From a checkpoint of a small mixture-of-experts model trained on Wikipedia: vocabulary 8192, a variant of Adam for the experts.
Below are experts of layer 8 (counted from 0) of a mixture-of-experts language model. Rows are named router (the router's row for the expert), gate (a neuron's input weights, with its number), up (a neuron's input weights, with its number), down (a neuron's output weights, with its number) and show model dimensions 224-447. Each number is 128 + 32 x the weight over its row's rms, rounded and kept within 0 to 255. Numbers have three digits each.
After each expert's rows: a language model's description of what the expert responds to; "comes before" lists some tokens at least twice as common just after its tokens as in all text. This comes from a sample of Wikipedia text that the model never trained on. Tokens count by the router's weight.

# expert 28
router:127137152115189086093123132131089153106139119120079139134200214152112100140151107154187131122136072104167069158071135138198141102108178122132192141178143105174178151096106155135148154130153125187133165112112130161178143072087139106135129138126128164094150106146131115092132125154131147134162163115147120106116179099172102128096115098184098125175113099104102162127149088106168175118116184115146160152095114164165144107124122078099104174075084176104137150096105133165145127096084164179095117131170172183171159127089092181079147092187122113149131139143143102131117181116127104122140111074156113096161124114098140101106066135203144154103091169144123081165159134155064141091154
gate0:133144086112202191134142094160081114118145152101123074183097102151120102132086133100160115090147114035178138255105162139082091102157125112092163184147147103121121161076132133112102142055129140120112220092153110090158125169086147163089102157129085133200176122150155154143125118121142170129078152121155156023147131140107098166147085065096149147130179110126106088121136119184126153150103170132151175186094148119140120101154096073148113142137104164134134143113103133197134123123081119148170131122186121127124106129064101150075147191114139153162065152136122099093083100148130116105131176113103138132153135105114171109090124168168129134153109107127115110197143125146068119127142
up0:141117149118078079150123120092171164173115099148097177103157105129142172056140090146130151163133156214111158069115089112155130148101114120138087116111131132160099109151149108168128090175130104177093047165087180161141148142147108112125144101161124192087098118125135103101126134165147126066134131132092080186090096142120143128096210156148104135161072102131089117128139109062137138057146134101138147133088152155114116133174157148114125106064170124061094169118103085105090130115183122142098106146113145132108128160163153072190144059146112157145126128140094127117123168115094142161096113148187126084144056077139137146186144110114140097081206098144184144075091108106161087107123
down0:106138210101162084161099135093143052131160131116128114127158087101166187133083067185156107102135183129032155156183091132099064161137150145095127165162139047165157157085163137071213155147143197145179147188085104093138166149090111129130124158153134136122140080091091138086112085095152104095144166073166156130128139114104136107138079102132165117123089129136116116048111127158193096095156078118111169100170130104122096170106101118135121101108190195119163156164208145155101125118144156132149154140113125102091142103140128122192105200172142141097093141082141059099096128169124136105102147123112110135179104139127071094120192120110141145096140148122140122130141096166119098104140
Description: Digits inside numbers and counting or time units in statistics and tables, such as 9, 000, days, minutes, years, three.
comes before: " |", ",", ".", ")", " of", "–"

# expert 51
router:146111149110171097085087073086122132144169099131111152136103134159148087167110103154173123160146134074157134167094117148134154079100142160109138150160172081171171131103144160171116160096190084174087181124118134139148161098088155109054108093172089164116134125144125155085164117140166111128134143095158158107064152108139117146117093110166086187199084122119069184066150071103138175090136160126135160159096140120109102064154119063084096145085086135117111162080128121163151145096084135151147112090141142129154134178119105152107136076186136147187092167157069105137101139095122084174091097088175084105156112129082178119070119159156197137049117068130163105164120070191108127084130
gate0:126145178089083137128119172107105152140116062169171098105138165154135088120137138124181132170158120066132124168112116136171189088133172146133158130094112133100110143092157157182102117124083114164105133111133114156177221159111114135110099139155078185126115139081118148122109121180100181131153143101089111100118119104104182125098105126227105108071064114124103095147147091148115128071140098112238114126132124120106152087094154116082092182103115151133169094143086145181131060140134132112107105121152185092129148116167144099132140084131105115119143175177171101085102134172115142136141140075112121154168117161078082105045111083099163158144162160105200097139109184117145036131155
up0:147059155083109124143149147171132127153151152092091154145146151116114188178155118134130110127140124072145078123094165167111049153146125131134091125180142101167156155179182091129110194077169107133088111178067132158154086119135139128132152123156093139081127132196161093078194067130125113117082154146149104125185151110170159120099157112130100148135183137112097170154141148066155149113086121137101142179172135174110136171144147177160137168130128108117098154148117069110146140048139182134141082073181088192144141199081162170121137104106146103098129150136144118096134166107120082167158093139212084072125148027111203110143044131146132147148109130200065179142122095095084114115114
down0:129115116139155115087138103143156142154116115146158097163082178174094122130143155117134125105099106153145087138094172084183098132189131151080150156128148100181140098122103122116131075130168076198164092058154148082148146107167105042101151071148143157073098080132123092154059104105212128174096098112094088171116103110084094094161168109117118068137103129115103114069151136111190081116134122113116190129161119128146175155137089177157100176096140067108087164129125150062138144166131156173135129098150111143085139144125116121102103164085123147160141150166101196125149112137099148154155148136148100121155089112089134178170109128161117068133170129138166128097150096118064155134164
Description: Colons after field labels in infoboxes and taxonomy lists, such as Family:, Progression:, Citizenship:, plus table pipes among numbers.
comes before: "\n", "  ", " 0", " 1", " 2", " 3"

# expert 45
router:137111136077162123100117100092107137134168096065120148140186172147091098172143121164168095171155071071179123147106134162160162093086150161115152126188156113156164131113163113158120165102174148162107128123087151123141148091111131156127090135138122147106144107164181098144148138182147094086118178106198126127132145100149153188065115124150099145173059131105081178105204056092153168130124140097143127157101111111184115063136114059112089147089106167127141190118107103137157127106117179147123104108181166164136166192156126117130159092174145123144066141160071085113120146076118101167114093073154152096194131094120138120134094176188179134109099146150138126164108062158080112065140
gate0:151126175141152103126146108149080125166088144115105150191170226136131091093125066133102125153123082109142136173110147114146128177091139140133159153120138136136167138154136109192160120079143145073070126170107121144100124192154137113118120127170080164126082146194088142098121105081133190123112150104137096124149178096176163121087116106163109151127099132110140157157160111129095090132157109153172113102142184135144155098112101112121169144198138087098161200149093108155073125191112127150066084123139147151134133116161129078175071119132130138129192175147151180121169106147098136094147108132105138144079167160108147118078064118177105099090190113152151164143117088111118140194110
up0:177165164146115172119148169119062074113128141105105127177124206078127144119167129110083159146115093167124124160160162068139115113134105120126153109112155102131100116144119086162145107114141150074147120126132037100139128133172142159152165131168129132122150169179146108137095077080149122160107136156167092102119109117087140100088162136100206137131136160174148173160135132107103057129145072152131098091121128164164117097108128197162142113215113089139158195123122113137147189195157116166125114107129092131109104125165117073116092172081086077098134145133193172160168139108108148087161103140110155140139200163144096131094069108159125108133151088151183162128225055109140133161088
down0:154161134172118144123074120100093105098055121105143119168148136126137073156148148153132079089176152085101073107092105156187142155145140074141127061095150173103145150140118126088072152122078128083146202127130226127149143135100135073140106165120118104168081130131109072154196166082070126144118135179099110158178110102108133146193116129153102191145131120136123082062152184084073112145140216106114111139105102126108139091170150081202160117100149152106128157152130079100089169134085134137203138097140059148167171127145118157115134138111138128161167127166098135160145156115125069125088125060130107141131138149112090164063124097114160118093126074181131084168100128158065104118145
Description: Word-final endings, especially plural s and agent or group endings, such as -ers, -ists, -ians, forces, soldiers, Corps.
comes before: ",", ".", " and", " in", " of", " ("

# expert 7
router:111101137142163055139055134146091151160134158145096158162169105146118082155155065140144131157129058083159073170110142134126136119101156153135125132140179130120144148097165122147171174105150130228105123142117123143140144084056119088075111131168151148111150106145189125122141147145146134129147128125157133122093170084129115207123106100156100154124113113123101162099171097118128158127136144090138195155113129153179074063186106062138117181081105150040101156084090143171162166144109157122093094111174189129137108169058148113123145095148128130153056120129059082093108157092088060162125086094139107110167124121104138133091122140164132169101097102150146066154097121147067107133176
gate0:163166226090102103108085153142123140133137137118144100149216199116090072114173059205128113173117116128143161160151186143201147165111200135054077149175169107114142155132151120119108145091150104132177129108132149108186136101094093149119092117123124131166108128164170126145096121146159133126140131129101197094151177169109141099103209114137129107105103142105128177154195044076128100095122146098131128180121148153136097173025120109085060113114149171108137123146126165101108124141188125127120124150154138139093230151165118098158201095123132139070103135201122170113076155153126153098132117063165130118169125156097127157151155195119134139197120115134128131146179131148112071122063
up0:079110092092098166164120075131116163126134106122102139103127096179124084149080159098169148099145151136123111071122082156135112108132173130247173118096144154203097174103114138199169084163118117159043111178092147149091103082186164108130130171116141110068142126130124148133151140142118172093084127096163119161130122118124116176131091155147113152154132111137122100126126169181128136171089054174141092126161121132151128071160146099170130089133128092129154151075107100164183111121119140177116107131098116108140105126121138160085103127155122131133118115083124073115124111144116106184138117198112140134128149139162136139078120119139142140085115151142102101174100120120095097150125
down0:134115146121087114088137108112163134099157107133119159075099076114073072131083167132111114150146161164085083183048173130147114144103134126083122148183141147122112118151147126148151143170091141154120094088109134127154120174124077135176171157202090136164151096147105171163122083109110094102117148171177138148135089146153110147127132127198072096177090142086109134114083092088096161061108109147125114105049127068173044162181080159078118213104154108107132100125052116165187134093104122156140149130155146179159138066092118103105141148147101136106146111075106109115091126145089109122099151132099162127100150142199098119122119166119150077138123111096101136081159159130129089083074
Description: Name endings and field words in dash-led credit, species and career lists, such as Koukalová's á, langford-i, Type species, Edited by.
comes before: " |", "\n", ";", " (", ")", ":"

# expert 49
router:121106136127163105107127109105100151192181106120082157195171174198111153165131134123187083112134139098154117159085145158141138096080136158050144149159148077151142167113151109164154138110128099138114191102101124170150151079119143112118119122157151131086167091127145125104140185142125132092144143097178082072099175110189096159108150096185067174150109115126061195110142111175133176107113145141153174113058177148144156078174091099141115094155093139100104151086130117162172054126106146176159109075119148140173117143106092108129178123160120179179148130091087091082126143099082126163126058104150104106095135101119138134117156182174194207072101146124158098179183128176082102120149
gate0:091089088151152149129133155090115193167116136163089128073161161115144134123176175140122155123113108143151102160172141164148162086137127119125105144164092032147169157101169144126115122071153125122144166129062093095064070175123137087175164116126080144200111058097119118111105166115134100155089144050142162094088194109125113131116094154133088110128143094115100148138091120131097136194147159136186103118127132169171141062154172125161111163124141144132197102138123118103143130108106086114170120154130113204123124116098135115141142110137165183129151160126121106130092139133129132147122099113122112119168106064129116079069120151066169175094092101220114130183100163150139094134148
up0:056117140151175173159147168125111141126123152209125116053156122129123146124150193123110133117121156153123124118175103134091134088152078117091098137123070112110125116146146118094096117103163147091179149106107120098059071193177089122163162158124123107182152073122071089153114137090082089169088147071100148087122180114149127089117150125134133101129193146130130135147086135124093114186165131169187108113107112166116094155082168145157158135185151109165205089135133117094098154124121097086142145149091105104113076138140109088172073168118155185113159153104098119162080120137168138145151134157136113176132101092190080131120178125055161137142097103098099183157138169131202105133161
down0:153153135101123096125112191124146207130190135134065137134144112146145170231185182130144135196132179088132165157138074133105102115138069161046138169128078078117148099152094155154060094152144162126163206108157122112157141180129173117106137114162145113162107140166103086093136098133156090088166062132123124149173088176129129171117154078128175117098127107149139142145093191146117154129112120122162111171127128185097176150187142144106167128129114149178117117117128156069144073102094154118111148110116193155132090158079117099096123090124112074073110137108114139136131120153144187126092130110092127128093132171105106056098145186118092142115152110146156092093146086130156080136127
Description: Pipe separators and line breaks in number tables, plus mid-word pieces such as ex-ag-gerated, obt-us-ifolium, inter-se-ction.
comes before: "\n", "  ", "|", " 0", "-", " 1"

# expert 33
router:135125166108183120107098095056127166148153116081058107149158157146160126137135100198156078111162119121197133175111133163179130131087156174078150174149164088118182148129164176183127160138117094144079164167132134177152167095113125117090128114145128174059127086134149078121120213156145148103130180097171148061132141120116134142101088074149092131171094129084118158096140072092166170090116188129189114168114136152158173121148115111079065146066104147125108149127115110160121133051086134170139104105162146174123182153139151102128164075153153167147121134160115092138109177051096090186105091108190084090169115097082139115089109152182151151068107194148140112155117104152083141096132
gate0:170067134108154097070124117131104176124146084094073136125174135118123081147154131193124103182154083139175082125115131140126131108080156186106150165137130103141099156111160166129114147071122127143122157141080132143091164157125161116129121087173122161116137089155115149091139088155135123111153175127144157078102133053134138145066138139130100166173126115126118119153146053094120156081108136102141146162129113166184116100117130093105098127133088167107104120088136108163161153072098109119087095128166140135183134140084041147112131091127131219128064148127094089131077148130095100170063147117074122093117143119125097049146099189140145127105083112134133111155126131167114107124152
up0:097165177083134111152118124104099148184149106126169145162100140126152126118166108067173139130185147117109095157095122175143148091107176090103166109161168134161166131125143095133190182118176092189094119146113131163187137075108119117117146098146112160071140129143147132152171137120151185146139129097143097173097167170153077107176117101173148153106079117095100188086167162145136165109096146107151156146160147103123146073169090158140164176086125119080127165098135085184155085189114184161138147139117120176088115131091181162117192102168152075169136143154089113132159142076120103094167103095178112114174089140100185170102130112161121144089173091154147100167092087121140133093150
down0:091107168126060094201127115098176121124177130110137190113068166130063104150224112164135179130131156153132138190176098148144183082158098160126152130108155139061101109130142148115144158124097106184126139130132132121160132125100162108091195124175120132175135130143112137098051117184114168103097120131138094143096108168134149070110123137147165136099099167133151188116137172039101072119127109097097152156121070150094119119154155141103113147122101152156147138104124108151130145135152178101126136046165124153112131158093176083139098104155101147111168150154128179150182149151158186131168096136092111106148152181071137100106125086155110134109117089136118166098142145122102146115130
Description: Pipes, semicolons and commas in tables and lists, plus capitalized institution words in biographies, such as King Edward's School, Princess, professor.
comes before: "=", "\n", "  ", " 0", " and", " 1"

# expert 39
router:160111136121153116110111122136090146166105076097132124127174175140131085173150098142142107205163117114150074153108179168158128132079166170106119138155151118127157136118159130169153148078124093159121175118057159184164172092113146149116080066162079145116147082102124111084133118166154183103093158089124103081092159111145103165088114109158122115211040073078097151115142107122146145059122111084150157127122104108138100121159132062097058141061111147108082151084115116170167132088122159139098107047155142154185152133069140133116158136129128142163074127129088102123102222114114143138129072055194121055175135056094146111108138192161188158095109098157134099166138081137099120069155
gate0:130128166167154114105159098124174072110182124111143156165131187103088164177093172089119138143151105117120132125070140128088114121113150129211088108126103132132141144136122171127074145132162165212110150171116112153105086090119132154116078119123100074148123181136141180123138119112121105159081157165111140145164122118106123157110099155173130127192091087106129131147111143160159083117142101159172123168088102160137196181145120105197112134148169105185086116150061065142111188088130179100163092164139059160165099152093164133156197171140170120102157132123085150131140109132117138051168092096086138089124123115152140116134137109166143100141181081095101181112117048114114136053104
up0:083121134195159136113139164166131113104144140103147131164134144084076161187092139102082140137148104127088110129107116154112124138109144144195083098128070161111152151128083150114092112151130149190157106177149132113119110097156125164151052118105092083096094155136090158155120109104112082142106112114106122160198075155153125200131082157117122109160095128078136105140107119120104057089149086116134130139141074182132166143153120126159121129209170127188068156142101164113099240122136153085139065098120099156157068159143197108135159177143135100137142138152162132129122123108131162038165130093125102085118159052140085124155173107160110085130138066115147176083125100101119134037138
down0:089051080157152180126153162152175185161134074077125150121086186080145080123089167152115168107173152179070127147162109118098065072149171149075103159107122173124096144078128132080120087104119119100153065154125101017142153106090088151178139148119101181124177049212138139168180117153133110133182159102153145083136113127104104133092082109120104147076116112097165132101113096078128146184149133154133079158103132142120096193141156135084110109107127118157179064153156144139109073140170133145122123127153167141129117190075095111109117153142158133119093096121149156161106083139147137066143142118144143122104067143080094099118089121177080153135101141180077156158116163117079147115129
Description: Prepositions, articles and subordinators leading into a noun phrase, such as as, of, by a, since, if, whether, including.
comes before: " the", " a", " an", " his", " their", " well"